{"num_hidden_layers": 13, "experts_per_token": 6, "normalize_top_k": true, "balance_bias": true, "init_std_router": 0.0261, "lr_router": 0.000592, "vocab_size": 49595}
Below are experts of layer 9 (counted from 0) of a mixture-of-experts language model. Rows are named router (the router's row for the expert), gate (a neuron's input weights, with its number), up (a neuron's input weights, with its number) and show model dimensions 96-191. Each number is 50 + 12 x the weight over its row's rms, rounded and kept within 0 to 99.
Before each expert's rows: "mostly gets" lists some tokens that are sent to it at least half of the time. This comes from a sample of Wikipedia text that the model never trained on.

# expert 12
mostly gets: " River", "ang", "ith", "uk", " Ha", "shin"
router:56 42 53 55 55 50 53 52 79 42 63 36 34 35 27 44 39 26 35 36 54 50 65 55 50 35 57 31 54 39 47 48 34 28 47 41 38 67 43 60 32 34 48 56 45 61 39 42 67 38 48 34 64 39 85 52 28 66 49 47 65 46 54 40 31 57 66 67 34 64 35 38 61 37 27 66 28 48 70 34 61 61 59 29 56 49 43 49 47 54 32 58 54 68 49 52
gate0:49 49 38 48 57 38 54 35 45 41 33 44 64 52 60 64 32 56 56 46 31 35 32 57 48 64 28 66 42 66 59 54 66 50 47 53 61 70 67 47 42 73 18 38 61 29 80 40 62 40 58 44 52 44 66 49 54 48 82 70 41 35 58 50 39 58 26 59 66 57 55 48 48 47 52 47 40 55 54 55 36 45 62 40 41 58 57 76 42 44 58 49 49 48 54 30
up0:61 56 53 35 32 53 55 68 46 58 38 50 46 37 50 36 63 36 48 57 51 45 58 29 48 40 62 39 37 66 43 48 42 53 52 47 52 41 50 59 63 39 66 62 61 67 43 46 32 57 58 35 51 57 27 50 47 46 33 50 50 52 46 40 71 36 41 49 46 53 58 49 63 52 62 45 64 48 26 59 59 79 42 61 75 55 53 43 62 52 57 47 61 50 35 63
gate1:44 64 46 30 79 55 53 54 60 55 61 36 69 39 41 54 62 57 45 42 47 52 51 51 44 41 55 67 61 54 38 55 41 52 54 62 53 39 29 68 31 67 70 42 40 48 33 54 67 44 71 54 72 38 60 71 47 65 65 42 41 42 65 44 44 40 63 49 42 63 65 48 62 85 59 53 45 68 62 36 36 39 52 46 37 51 43 53 35 48 41 39 63 59 63 49
up1:44 48 58 36 54 39 37 63 42 49 33 55 45 55 59 64 43 52 41 34 55 43 37 60 37 53 61 62 55 55 41 62 38 44 39 65 45 57 33 45 60 55 54 43 23 47 59 40 41 51 45 58 43 72 81 30 43 46 46 57 52 42 58 49 43 41 44 34 52 49 38 71 53 55 39 70 62 54 36 47 59 60 55 66 42 45 63 61 66 49 52 46 51 87 14 49
gate2:30 52 51 54 43 47 51 49 51 78 43 45 48 61 47 80 43 49 37 45 67 63 60 59 39 40 43 53 48 64 50 62 62 74 57 56 53 28 77 36 44 56 27 57 50 76 46 32 59 50 52 78 35 35 62 47 78 40 53 52 61 56 32 46 42 42 49 41 42 38 62 49 53 22 45 84 55 43 35 42 65 61 50 38 60 69 45 48 41 54 60 29 60 36 40 67
up2:48 68 58 49 55 48 54 36 36 46 55 49 55 45 51 35 50 60 64 71 51 36 42 26 56 45 47 49 29 66 54 39 47 50 44 42 42 50 46 59 54 41 51 32 58 16 50 76 27 70 66 53 43 42 48 61 43 55 60 43 33 61 69 54 41 57 28 38 53 50 58 43 24 67 59 26 56 55 49 64 40 51 59 53 53 42 53 56 45 34 49 81 34 59 43 27
gate3:72 51 66 68 55 47 79 56 45 46 58 51 43 44 45 40 42 52 16 57 66 54 45 66 31 26 53 48 46 24 65 51 73 43 48 59 61 56 52 49 25 44 50 55 57 40 28 53 66 51 63 51 62 67 36 49 52 56 70 28 34 51 50 49 35 68 43 41 29 68 38 33 54 42 48 62 51 48 45 48 72 49 49 63 55 31 48 40 18 49 62 40 71 62 62 37
up3:73 51 50 62 44 39 72 50 19 45 62 49 52 71 45 50 58 55 25 45 70 67 37 77 49 40 50 55 61 34 70 39 62 69 34 71 56 63 33 28 38 57 52 43 58 59 59 53 54 63 48 40 47 57 46 51 50 48 52 45 49 55 53 53 51 44 48 26 64 45 39 51 58 36 48 47 61 48 47 58 55 41 39 67 34 35 36 57 34 41 51 50 56 69 44 62
gate4:80 34 55 60 54 40 48 41 77 60 48 52 42 58 61 43 70 36 56 34 62 34 39 41 50 39 70 53 60 59 38 36 42 57 55 51 39 54 35 41 75 44 74 63 54 43 66 50 44 44 65 44 62 48 59 37 44 69 51 42 45 54 35 50 67 59 62 73 44 50 57 42 44 56 45 42 65 49 32 42 40 40 66 34 53 63 59 50 49 57 54 50 37 53 65 31
up4:30 49 46 68 54 57 53 56 59 45 30 54 47 39 68 60 66 64 57 43 49 39 59 47 71 56 34 36 67 67 51 43 33 65 53 52 65 54 35 59 43 76 52 73 01 50 60 46 39 67 50 47 35 59 71 55 42 57 37 45 54 44 64 38 33 42 39 35 46 31 36 73 63 40 52 65 52 51 66 70 40 55 63 57 41 43 51 37 47 24 33 60 44 47 75 51

# expert 38
mostly gets: " ==", "See", " Phylum", " acid", " Born", " professor"
router:43 40 74 52 48 37 53 58 70 46 39 53 40 33 46 65 49 41 43 27 51 43 60 48 48 40 38 46 41 55 38 59 40 43 69 42 42 60 53 64 49 41 53 43 61 48 57 33 60 62 30 32 62 44 49 36 45 61 40 46 34 35 73 41 27 45 39 55 41 59 32 44 56 39 51 49 47 37 58 57 43 34 69 46 52 62 49 43 62 68 39 56 47 57 49 58
gate0:44 41 60 47 76 52 28 58 70 51 66 43 78 62 44 54 62 53 52 49 63 33 55 61 44 51 37 40 47 28 50 56 53 47 55 42 67 54 74 63 60 56 61 42 48 44 52 25 53 71 44 48 61 59 61 51 48 61 48 43 55 44 47 35 54 70 55 53 40 33 47 66 63 73 63 69 46 43 58 47 42 47 53 50 66 57 52 62 46 64 24 70 27 19 59 40
up0:71 47 66 62 63 40 67 75 38 63 57 64 49 37 61 43 49 48 44 39 23 50 33 52 66 44 52 34 67 38 55 51 28 52 35 66 70 38 38 52 38 50 47 57 56 60 22 64 36 42 77 52 71 51 32 50 39 40 51 66 38 53 44 53 38 28 54 41 41 49 65 50 47 47 36 63 43 79 35 41 54 56 32 61 46 39 27 57 64 57 48 42 54 37 32 46
gate1:56 48 54 57 43 34 46 38 63 47 60 54 79 76 48 40 58 46 64 41 56 47 67 69 43 46 46 58 38 67 57 42 19 50 44 41 64 48 45 58 48 65 40 43 32 54 58 77 36 61 50 60 74 29 26 59 54 52 55 49 59 53 42 36 55 36 44 45 38 60 71 56 52 30 32 39 56 41 56 61 74 60 34 59 45 56 42 20 71 54 54 48 40 39 37 63
up1:50 52 38 36 50 76 58 49 46 49 39 33 47 37 35 54 67 56 51 28 42 67 47 71 57 50 19 42 62 64 47 72 45 51 56 76 37 25 43 68 24 59 65 54 69 64 38 47 37 67 40 57 60 47 66 49 52 57 46 40 42 25 58 32 35 48 42 42 53 54 59 51 49 43 41 41 47 44 61 47 20 53 45 49 51 57 58 31 51 62 43 62 50 43 66 62
gate2:54 58 41 59 36 42 79 32 58 44 70 48 50 22 49 68 44 58 24 30 51 57 48 64 40 42 65 67 43 44 60 58 54 51 37 31 46 62 46 41 53 51 33 35 64 54 34 53 48 60 57 72 54 34 47 53 46 41 58 52 38 33 71 52 38 53 62 48 47 48 41 37 36 44 59 45 64 43 67 44 40 48 62 70 56 59 66 33 47 45 59 39 67 58 45 28
up2:60 57 38 53 43 49 73 56 45 40 68 45 47 29 45 68 43 58 25 42 51 64 51 61 46 31 71 58 53 38 60 66 49 58 47 33 44 47 27 47 59 40 44 50 69 43 38 62 44 53 61 57 37 40 47 64 57 51 55 50 49 35 59 64 32 56 37 57 50 51 51 51 42 60 51 35 67 64 56 48 48 48 70 66 51 46 56 41 52 49 61 27 52 47 44 26
gate3:45 47 44 43 52 28 63 41 42 52 47 47 57 71 51 35 34 52 38 38 57 27 46 26 37 43 60 49 25 64 56 61 91 36 33 62 51 47 78 54 44 72 49 42 59 65 51 46 46 61 41 25 61 46 50 34 50 59 28 52 52 49 43 56 55 66 48 38 31 50 36 64 57 41 58 49 51 46 47 58 49 63 61 34 53 74 58 60 74 70 44 24 62 75 53 45
up3:54 42 57 55 42 71 44 53 47 27 42 63 24 34 53 53 72 55 64 52 44 61 46 56 60 55 37 45 58 33 46 44 26 58 50 39 59 51 30 38 53 32 60 56 47 47 53 53 53 40 50 59 38 46 42 59 36 42 74 58 47 58 46 46 55 38 42 66 77 48 58 39 45 53 39 52 54 55 49 45 50 41 41 76 56 27 50 37 35 39 47 69 62 27 48 49
gate4:42 45 57 50 37 68 31 58 70 40 45 54 62 32 59 68 52 50 59 39 53 48 60 46 69 65 30 54 51 41 69 27 36 47 61 58 51 46 57 45 50 61 52 47 57 41 42 38 32 39 50 32 66 74 67 48 69 75 55 33 40 34 71 60 45 49 64 58 41 50 34 68 55 47 65 68 62 41 40 39 57 24 58 71 53 53 35 46 42 57 46 59 57 35 49 49
up4:51 33 30 50 59 70 37 60 44 76 44 37 49 37 32 39 58 73 41 71 51 46 57 43 77 42 39 54 38 45 84 55 37 50 38 54 51 48 69 35 33 53 80 48 52 60 47 52 43 49 68 35 52 68 51 64 63 52 57 32 58 24 38 53 53 69 51 56 59 67 29 78 52 61 49 53 58 54 67 61 36 61 50 76 41 56 56 49 51 47 60 50 32 70 61 38

# expert 9
mostly gets: " \"", " development", " support", " life", "ization", " addition"
router:38 42 45 60 58 26 44 57 72 59 39 39 33 16 42 53 59 35 48 41 59 42 58 50 56 44 45 38 35 50 50 33 42 50 68 36 48 55 53 59 47 53 68 53 39 69 62 44 51 66 26 28 42 52 68 46 31 55 36 43 42 51 49 32 49 46 46 67 34 54 31 37 53 34 36 69 37 64 64 49 56 52 51 53 64 50 29 56 47 61 27 52 62 76 50 59
gate0:47 54 39 49 57 57 37 34 50 39 59 35 61 49 45 58 25 36 35 32 74 77 31 59 58 41 53 57 52 52 58 49 61 29 69 21 59 44 46 59 15 54 43 56 44 47 56 42 61 56 74 71 47 28 63 41 53 26 41 51 50 50 54 61 44 54 50 51 57 50 48 79 45 69 27 67 54 63 49 41 46 35 50 45 47 25 63 47 52 43 59 46 33 60 42 51
up0:55 52 67 39 39 41 65 57 49 54 21 52 37 54 59 50 58 65 64 44 26 52 50 28 28 70 44 27 36 38 48 43 36 74 37 81 56 61 58 50 83 49 62 40 73 46 53 36 31 47 29 42 48 67 42 57 54 73 47 41 53 53 52 60 71 50 52 61 37 67 63 30 63 46 58 34 49 48 54 57 47 50 55 45 48 65 47 50 34 55 37 55 59 45 46 35
gate1:55 26 57 73 52 48 41 53 60 30 59 54 39 45 55 48 64 39 67 45 47 46 53 28 82 32 44 48 50 29 55 36 44 65 74 41 64 31 23 40 64 52 49 46 30 53 49 35 68 52 72 45 25 33 44 52 53 51 62 42 50 45 59 52 53 53 53 64 46 25 44 42 59 36 44 50 67 60 34 62 45 28 42 50 49 61 47 44 50 58 50 63 39 41 67 54
up1:29 71 65 54 35 65 74 39 46 61 51 40 56 52 29 51 41 71 33 52 51 54 43 69 28 61 48 45 42 57 39 64 51 41 39 75 41 70 70 66 49 46 42 52 66 50 46 47 44 65 31 52 70 69 71 47 53 47 46 69 64 57 40 55 46 58 60 61 53 68 57 68 55 55 67 42 36 50 63 32 52 64 59 44 55 48 37 20 55 44 52 44 48 62 14 38
gate2:43 61 47 58 63 48 31 31 44 26 68 61 55 33 63 35 79 50 28 46 48 57 33 53 51 55 54 20 23 37 70 62 43 45 59 56 66 40 76 45 50 49 58 62 72 79 36 28 49 26 62 69 57 50 68 54 32 35 46 37 72 50 37 50 48 50 55 66 29 58 48 40 48 33 60 47 52 73 36 82 66 53 55 48 57 51 39 48 59 54 50 55 54 63 49 42
up2:52 61 53 28 48 52 65 51 68 46 31 50 35 72 33 55 31 51 58 57 52 56 32 49 45 26 34 66 41 62 41 37 39 65 42 57 60 61 51 45 44 55 57 43 36 25 67 79 46 53 64 47 59 54 31 56 48 61 61 54 58 50 72 46 54 41 58 54 64 59 50 44 71 63 51 47 68 31 63 34 57 68 56 41 27 47 63 47 49 55 50 52 46 41 51 47
gate3:40 38 62 80 47 49 49 42 52 27 36 41 26 33 50 42 38 72 39 48 45 72 52 57 66 45 62 32 62 23 70 41 46 59 35 48 39 39 39 53 58 58 50 59 31 40 60 52 51 55 35 65 58 50 55 61 54 74 56 46 50 53 52 62 47 38 61 44 63 55 63 61 45 49 42 46 44 52 58 63 60 55 74 51 50 39 56 47 54 50 62 48 69 59 40 59
up3:48 50 41 20 54 44 31 41 35 58 63 55 40 72 47 55 45 36 51 75 53 52 43 73 37 25 41 53 45 67 27 52 53 23 59 50 54 59 47 54 70 57 49 28 61 51 31 35 41 47 50 32 45 57 78 46 54 40 33 39 56 41 45 88 37 68 52 45 50 56 46 46 58 32 46 49 56 43 40 48 37 40 46 52 52 41 46 59 53 44 69 47 40 40 68 51
gate4:65 45 44 54 50 59 41 37 39 57 42 30 52 34 41 47 45 48 58 45 65 24 54 62 63 56 46 34 49 67 63 47 46 62 49 49 55 52 67 33 54 60 30 71 51 34 53 62 50 49 65 43 64 39 66 40 58 60 56 41 47 64 67 34 17 55 46 65 45 49 33 47 59 45 63 39 35 58 34 30 55 49 43 54 54 53 70 44 55 34 25 52 31 57 62 46
up4:46 52 49 36 61 69 62 55 52 38 51 36 63 51 62 41 52 43 10 30 44 46 45 51 62 28 56 54 44 38 28 54 54 41 40 52 58 51 25 70 36 28 48 55 60 62 34 39 45 64 48 68 47 60 36 41 49 29 57 37 41 37 59 66 60 67 30 43 33 43 59 56 25 41 40 67 54 46 48 55 56 56 61 48 42 55 52 49 53 42 50 68 42 44 53 37

# expert 51
mostly gets: "ini", "ari", "č", "shin", "ani", "orthy"
router:46 49 53 59 85 36 45 59 56 44 51 49 34 37 41 55 33 38 50 36 58 39 58 57 50 35 30 45 51 50 58 66 45 51 62 57 40 73 34 47 49 36 62 35 46 77 35 35 75 55 27 39 70 62 67 46 48 52 64 42 58 49 50 36 51 43 41 49 41 70 24 50 73 48 31 74 47 45 63 34 32 41 66 40 52 57 52 48 46 68 43 49 55 68 38 48
gate0:55 51 73 65 72 42 27 48 35 47 66 55 46 41 58 30 46 43 56 38 54 24 47 61 61 46 45 32 51 32 52 60 51 77 56 49 62 35 51 45 51 40 58 51 70 50 56 56 68 47 45 44 44 72 46 50 48 50 41 44 19 31 62 59 45 48 53 55 54 51 80 58 60 45 49 44 52 69 41 35 72 43 64 45 56 42 70 47 32 41 48 17 55 44 57 60
up0:53 54 40 49 51 35 44 40 39 72 60 37 63 47 63 28 57 45 45 37 28 43 55 58 39 46 50 46 50 48 63 53 50 67 81 61 53 15 40 50 63 55 40 46 68 71 58 62 55 52 64 37 52 45 48 28 55 50 59 38 37 43 33 48 47 39 41 34 86 46 66 59 47 19 61 76 34 57 25 47 69 55 41 69 67 39 51 38 39 35 57 47 55 56 47 43
gate1:32 37 53 57 54 39 25 63 51 55 62 54 55 62 57 53 36 54 38 64 59 48 59 55 43 37 40 53 51 38 45 34 37 64 74 48 49 28 67 46 80 50 50 32 45 46 40 32 56 49 48 61 33 46 37 51 50 64 65 44 52 21 55 47 37 37 62 59 30 46 48 88 52 32 50 55 44 62 50 45 45 42 57 53 61 54 41 42 35 58 28 33 32 42 48 40
up1:50 47 41 46 52 53 58 48 67 66 43 50 59 34 66 44 44 32 52 51 25 67 54 78 45 52 30 62 38 46 63 43 62 67 40 56 50 51 69 54 43 57 65 66 64 45 61 46 66 63 49 34 26 40 45 55 58 50 61 48 43 50 63 51 64 27 31 48 43 48 47 83 40 40 62 66 44 67 52 55 41 53 48 76 51 57 62 44 51 60 64 42 38 48 58 36
gate2:20 60 43 55 46 56 74 55 58 38 48 72 26 49 27 67 34 30 57 52 57 58 29 43 51 20 47 70 55 43 38 41 67 42 44 61 34 57 65 58 07 58 33 47 62 43 55 50 47 36 56 56 62 45 41 34 52 43 32 48 45 50 46 27 57 35 46 52 39 44 26 40 47 44 34 30 27 45 63 66 50 44 30 53 64 68 40 38 50 39 69 43 45 44 52 32
up2:51 46 59 32 59 51 26 33 34 66 38 31 73 71 59 42 70 62 54 53 44 64 83 38 32 84 40 41 41 28 58 44 49 43 52 45 60 40 24 33 82 54 54 48 44 58 50 76 53 65 49 46 28 51 41 64 52 53 62 50 53 48 46 57 51 75 49 46 65 69 68 51 45 51 53 38 72 58 60 50 45 34 48 48 29 54 46 59 55 27 30 46 81 47 45 41
gate3:48 63 40 48 62 57 60 43 47 31 27 57 60 47 44 46 46 53 46 29 53 58 54 53 58 45 41 52 57 81 39 61 45 50 55 39 63 44 52 69 45 64 38 61 46 41 31 56 67 49 32 43 53 38 48 40 41 61 74 40 56 39 43 43 39 48 68 36 65 33 44 60 44 49 70 38 73 58 45 50 55 30 53 40 36 66 42 39 48 77 65 58 67 45 58 71
up3:58 38 53 46 53 45 65 64 47 54 36 52 53 40 35 48 58 43 36 50 61 55 61 65 57 49 36 47 60 76 61 41 43 46 47 43 32 37 41 58 56 51 39 57 46 33 42 48 55 66 47 53 65 46 53 28 33 57 66 40 64 53 47 45 40 32 61 48 64 40 47 78 34 30 56 63 61 52 45 53 48 38 44 35 53 57 25 43 49 71 67 67 40 49 62 68
gate4:51 34 28 76 51 66 49 20 24 56 59 52 45 45 54 43 22 53 55 49 68 45 59 27 45 34 57 41 52 51 40 48 60 62 42 35 36 38 47 41 38 31 50 45 53 43 51 53 42 51 46 63 91 53 49 72 46 57 52 55 44 40 49 53 40 36 58 52 55 63 46 52 44 56 57 69 62 35 60 71 48 51 40 41 52 53 78 57 22 49 62 37 47 71 40 21
up4:53 53 40 74 69 52 56 40 42 77 59 55 30 67 53 64 45 65 63 62 59 49 53 52 40 27 63 54 43 37 42 53 48 59 62 74 53 45 43 43 36 53 43 39 40 52 56 65 53 40 57 62 72 40 31 50 51 61 38 37 61 55 42 42 26 40 70 37 55 56 43 46 51 49 33 46 57 33 73 62 42 59 53 37 47 58 58 43 38 65 45 51 36 44 39 16

# expert 10
mostly gets: " $\\", " World", " Black", " Crane", "World", " Civil"
router:52 46 55 49 50 39 46 59 59 63 60 42 22 52 37 53 51 26 30 34 54 53 56 59 32 40 46 46 45 62 53 29 40 51 38 33 45 47 44 55 40 48 67 39 48 68 36 44 55 60 20 37 50 53 57 39 51 63 47 46 59 47 76 58 43 61 48 59 45 67 43 38 57 46 34 55 53 51 61 41 57 46 63 45 51 62 41 41 54 68 47 49 55 49 43 45
gate0:53 51 49 52 40 53 55 42 50 33 52 41 47 51 50 54 42 45 59 48 59 48 47 59 44 60 74 47 65 67 44 45 62 36 42 45 55 50 52 55 63 40 49 55 66 65 42 54 39 47 68 30 65 56 50 54 53 50 35 58 55 47 51 46 37 42 57 53 72 51 57 56 52 53 62 50 52 51 36 50 36 35 69 43 47 30 52 47 50 50 42 55 32 62 47 61
up0:45 59 32 41 52 63 55 45 55 36 47 58 56 66 33 42 56 57 56 55 55 45 71 49 43 46 24 63 67 50 54 57 29 59 49 51 47 68 53 58 55 62 28 41 50 54 54 45 56 52 60 61 29 44 50 66 71 59 51 56 38 69 36 32 27 40 55 69 42 80 36 57 56 50 67 64 62 39 59 69 53 67 60 51 33 43 79 43 48 47 60 63 53 48 56 43
gate1:36 48 51 47 51 52 52 30 44 27 33 60 58 61 59 45 37 59 28 48 50 16 40 33 66 50 35 48 40 50 73 51 62 34 63 52 48 21 56 32 51 42 47 59 55 50 57 46 39 51 48 57 42 45 37 58 64 52 39 49 40 58 57 51 50 63 45 60 42 55 50 64 54 40 78 52 55 41 76 63 38 53 74 63 59 75 58 41 48 60 38 31 45 50 65 57
up1:74 43 55 54 31 53 65 45 48 56 49 33 34 68 40 27 51 31 65 47 44 49 54 29 39 47 65 48 51 39 49 53 58 57 38 52 48 58 45 53 62 41 43 32 44 35 61 38 61 69 42 57 48 48 61 44 45 53 50 40 56 38 35 69 76 47 52 43 44 45 61 30 23 56 34 40 42 33 41 55 81 83 24 60 35 36 49 47 61 30 56 72 68 53 37 44
gate2:71 35 56 42 35 48 43 38 50 39 49 51 65 28 31 50 58 46 23 41 55 48 43 59 30 46 57 37 62 58 44 53 43 22 49 46 67 61 46 61 32 54 60 33 38 43 35 36 50 44 49 35 52 49 55 32 46 54 47 74 77 30 53 46 42 51 36 49 44 43 71 55 63 34 56 42 70 36 55 52 56 54 40 52 59 52 56 67 61 49 38 49 69 72 62 48
up2:51 47 41 27 41 44 50 44 45 45 64 64 46 59 70 61 37 62 58 55 40 63 50 38 64 52 60 43 44 48 42 68 53 95 53 45 65 45 58 32 59 43 53 49 59 63 55 45 45 27 43 49 48 35 50 51 36 39 54 69 25 50 55 66 67 35 35 54 53 48 43 53 72 44 54 41 42 63 46 60 36 48 48 61 25 48 31 31 49 48 44 27 56 47 31 32
gate3:49 38 57 60 53 65 44 44 28 54 36 73 42 54 55 57 27 52 47 50 70 52 54 78 59 42 60 48 51 49 42 52 30 36 43 46 28 55 36 49 55 35 58 54 41 50 45 51 52 58 20 66 56 52 61 45 16 94 54 54 57 20 53 77 34 82 46 68 22 48 45 28 59 67 51 46 56 49 49 31 46 35 56 33 41 38 79 62 52 45 49 40 33 61 57 32
up3:62 27 48 54 47 52 41 76 64 51 58 61 47 50 54 52 36 52 38 32 48 78 40 60 58 42 41 62 57 31 67 69 41 45 39 50 38 62 52 49 74 28 63 59 51 57 47 50 61 48 54 77 57 63 49 68 26 75 47 36 50 27 55 55 48 50 65 59 32 56 42 32 49 76 61 47 56 44 38 27 52 52 45 38 40 28 52 45 50 44 75 49 27 66 43 40
gate4:34 34 63 46 44 44 66 49 67 67 65 55 34 35 48 60 58 45 70 49 65 53 65 82 34 67 53 50 50 29 31 33 41 65 28 43 42 62 45 63 20 39 65 45 55 60 54 53 49 53 43 62 51 63 44 67 68 57 35 41 53 33 58 57 28 62 27 38 36 73 51 35 55 59 65 65 50 58 36 43 16 59 47 58 56 43 47 58 71 66 43 31 46 49 45 52
up4:56 47 51 48 51 32 35 46 44 28 39 57 55 57 53 40 36 66 41 56 46 33 33 36 70 61 41 54 63 57 73 66 59 49 67 46 59 68 46 55 66 44 31 57 71 39 44 60 47 52 51 65 47 36 57 42 51 54 55 65 36 69 57 55 36 36 67 41 48 51 27 81 30 46 38 44 53 39 51 56 72 40 37 55 44 57 15 36 42 33 56 59 63 50 60 54

# expert 1
mostly gets: "idae", " Genus", " Website", " New", " southern", " eastern"
router:44 36 57 73 51 40 39 53 65 39 41 30 37 40 26 65 51 37 41 29 46 42 60 54 42 55 29 42 21 34 40 37 38 48 47 38 50 73 39 58 49 40 51 47 46 63 42 38 67 48 36 54 64 49 73 49 32 73 52 43 41 48 58 39 37 46 53 60 64 64 44 45 61 41 38 68 52 42 58 24 41 43 72 41 48 51 44 43 51 75 42 65 61 75 42 40
gate0:52 57 35 58 53 47 42 45 28 75 26 26 39 57 52 67 57 37 53 62 47 43 51 47 51 53 48 36 53 50 89 47 22 46 32 72 79 42 29 43 65 59 53 30 67 49 53 54 62 44 48 59 69 63 78 73 55 51 59 46 61 38 49 60 42 43 40 35 65 44 55 31 33 46 36 35 66 60 35 47 57 64 63 56 32 41 37 29 47 54 32 36 46 59 46 44
up0:34 34 51 57 70 57 59 61 62 48 71 56 58 46 51 31 43 60 49 49 55 60 47 42 39 62 64 41 48 19 41 37 82 35 48 45 34 45 66 65 19 49 67 41 26 51 62 67 33 41 51 30 28 52 36 52 41 28 31 67 61 41 29 40 66 50 37 47 38 58 43 67 49 55 46 53 44 44 61 39 53 59 43 63 43 47 53 63 66 48 65 60 56 69 52 68
gate1:73 53 26 54 49 33 50 48 54 51 38 42 31 78 29 59 59 47 50 62 44 38 59 53 55 51 37 42 52 45 61 74 39 67 58 35 43 52 52 74 49 46 53 29 49 61 56 44 30 26 56 57 41 45 61 48 34 52 68 51 60 67 43 51 53 41 60 42 69 80 59 64 50 50 31 40 54 58 41 44 27 56 57 48 44 40 49 53 63 29 64 40 42 68 14 40
up1:21 39 68 52 53 66 54 53 48 55 68 39 52 35 68 52 48 48 45 34 70 64 46 48 49 43 57 55 49 41 64 38 56 15 20 55 57 59 49 18 55 44 51 71 48 46 50 37 61 71 43 47 39 69 37 45 48 45 16 46 53 19 53 52 34 46 44 57 26 35 36 41 43 51 73 60 50 40 63 59 79 40 58 59 61 60 58 55 53 63 45 53 52 32 59 70
gate2:35 53 33 47 40 51 36 44 54 56 71 60 43 45 43 49 59 28 68 48 72 59 40 59 48 43 61 59 50 14 73 61 40 44 52 36 65 65 58 65 44 61 37 58 56 56 45 61 42 46 34 55 40 40 50 44 41 41 43 56 43 47 60 37 39 60 51 48 38 60 47 45 33 38 49 66 61 39 56 49 44 47 28 24 42 64 55 38 50 58 42 51 65 56 80 62
up2:63 45 72 60 59 47 47 41 52 44 25 50 55 73 48 54 57 61 25 62 34 28 51 53 52 44 42 46 37 93 36 31 48 51 39 48 37 39 45 33 59 46 60 42 51 48 36 39 60 52 53 35 49 58 29 46 52 56 49 53 46 63 39 52 58 37 46 65 52 38 57 55 61 61 41 49 41 65 42 61 46 61 72 67 60 34 24 58 62 36 62 48 44 31 31 42
gate3:65 69 52 56 00 52 55 47 67 37 63 59 53 32 43 53 44 62 49 49 41 45 79 38 67 55 38 31 63 42 65 55 40 63 47 23 50 50 29 56 39 38 54 69 61 47 45 65 58 50 47 55 60 43 48 41 43 57 45 60 52 42 38 28 48 45 44 55 45 50 52 48 47 47 48 51 50 45 39 50 30 66 41 48 29 55 60 47 36 57 32 77 63 59 69 28
up3:54 51 59 65 37 45 58 57 50 07 63 74 66 21 43 42 69 21 41 51 38 40 42 41 30 45 40 40 61 51 59 60 52 49 60 63 41 58 57 70 55 58 40 56 52 49 61 51 68 67 52 70 66 44 34 33 42 50 55 64 45 44 56 48 37 30 49 48 37 52 45 47 68 49 48 37 40 52 63 21 57 62 62 54 46 51 44 65 46 40 64 49 57 62 74 48
gate4:43 44 26 53 41 64 35 58 60 50 37 38 63 54 62 53 31 55 53 49 26 39 53 19 41 57 41 66 49 51 57 32 47 28 48 66 47 53 42 44 52 64 53 63 58 53 56 47 60 54 58 53 49 44 52 55 79 61 33 41 57 44 60 52 41 52 67 39 66 52 28 55 38 46 54 58 50 47 53 49 42 39 60 60 25 56 53 54 45 68 34 42 65 56 53 69
up4:56 59 54 33 50 44 57 57 51 40 41 70 56 57 55 46 61 44 56 58 72 52 47 74 60 26 44 49 60 65 51 72 47 71 44 45 45 55 60 61 39 44 43 45 44 74 55 47 26 58 43 42 36 68 29 49 40 20 67 66 37 72 28 40 47 50 33 51 29 41 57 57 59 63 56 47 43 53 64 56 52 44 35 43 53 60 43 46 56 24 75 58 40 56 47 31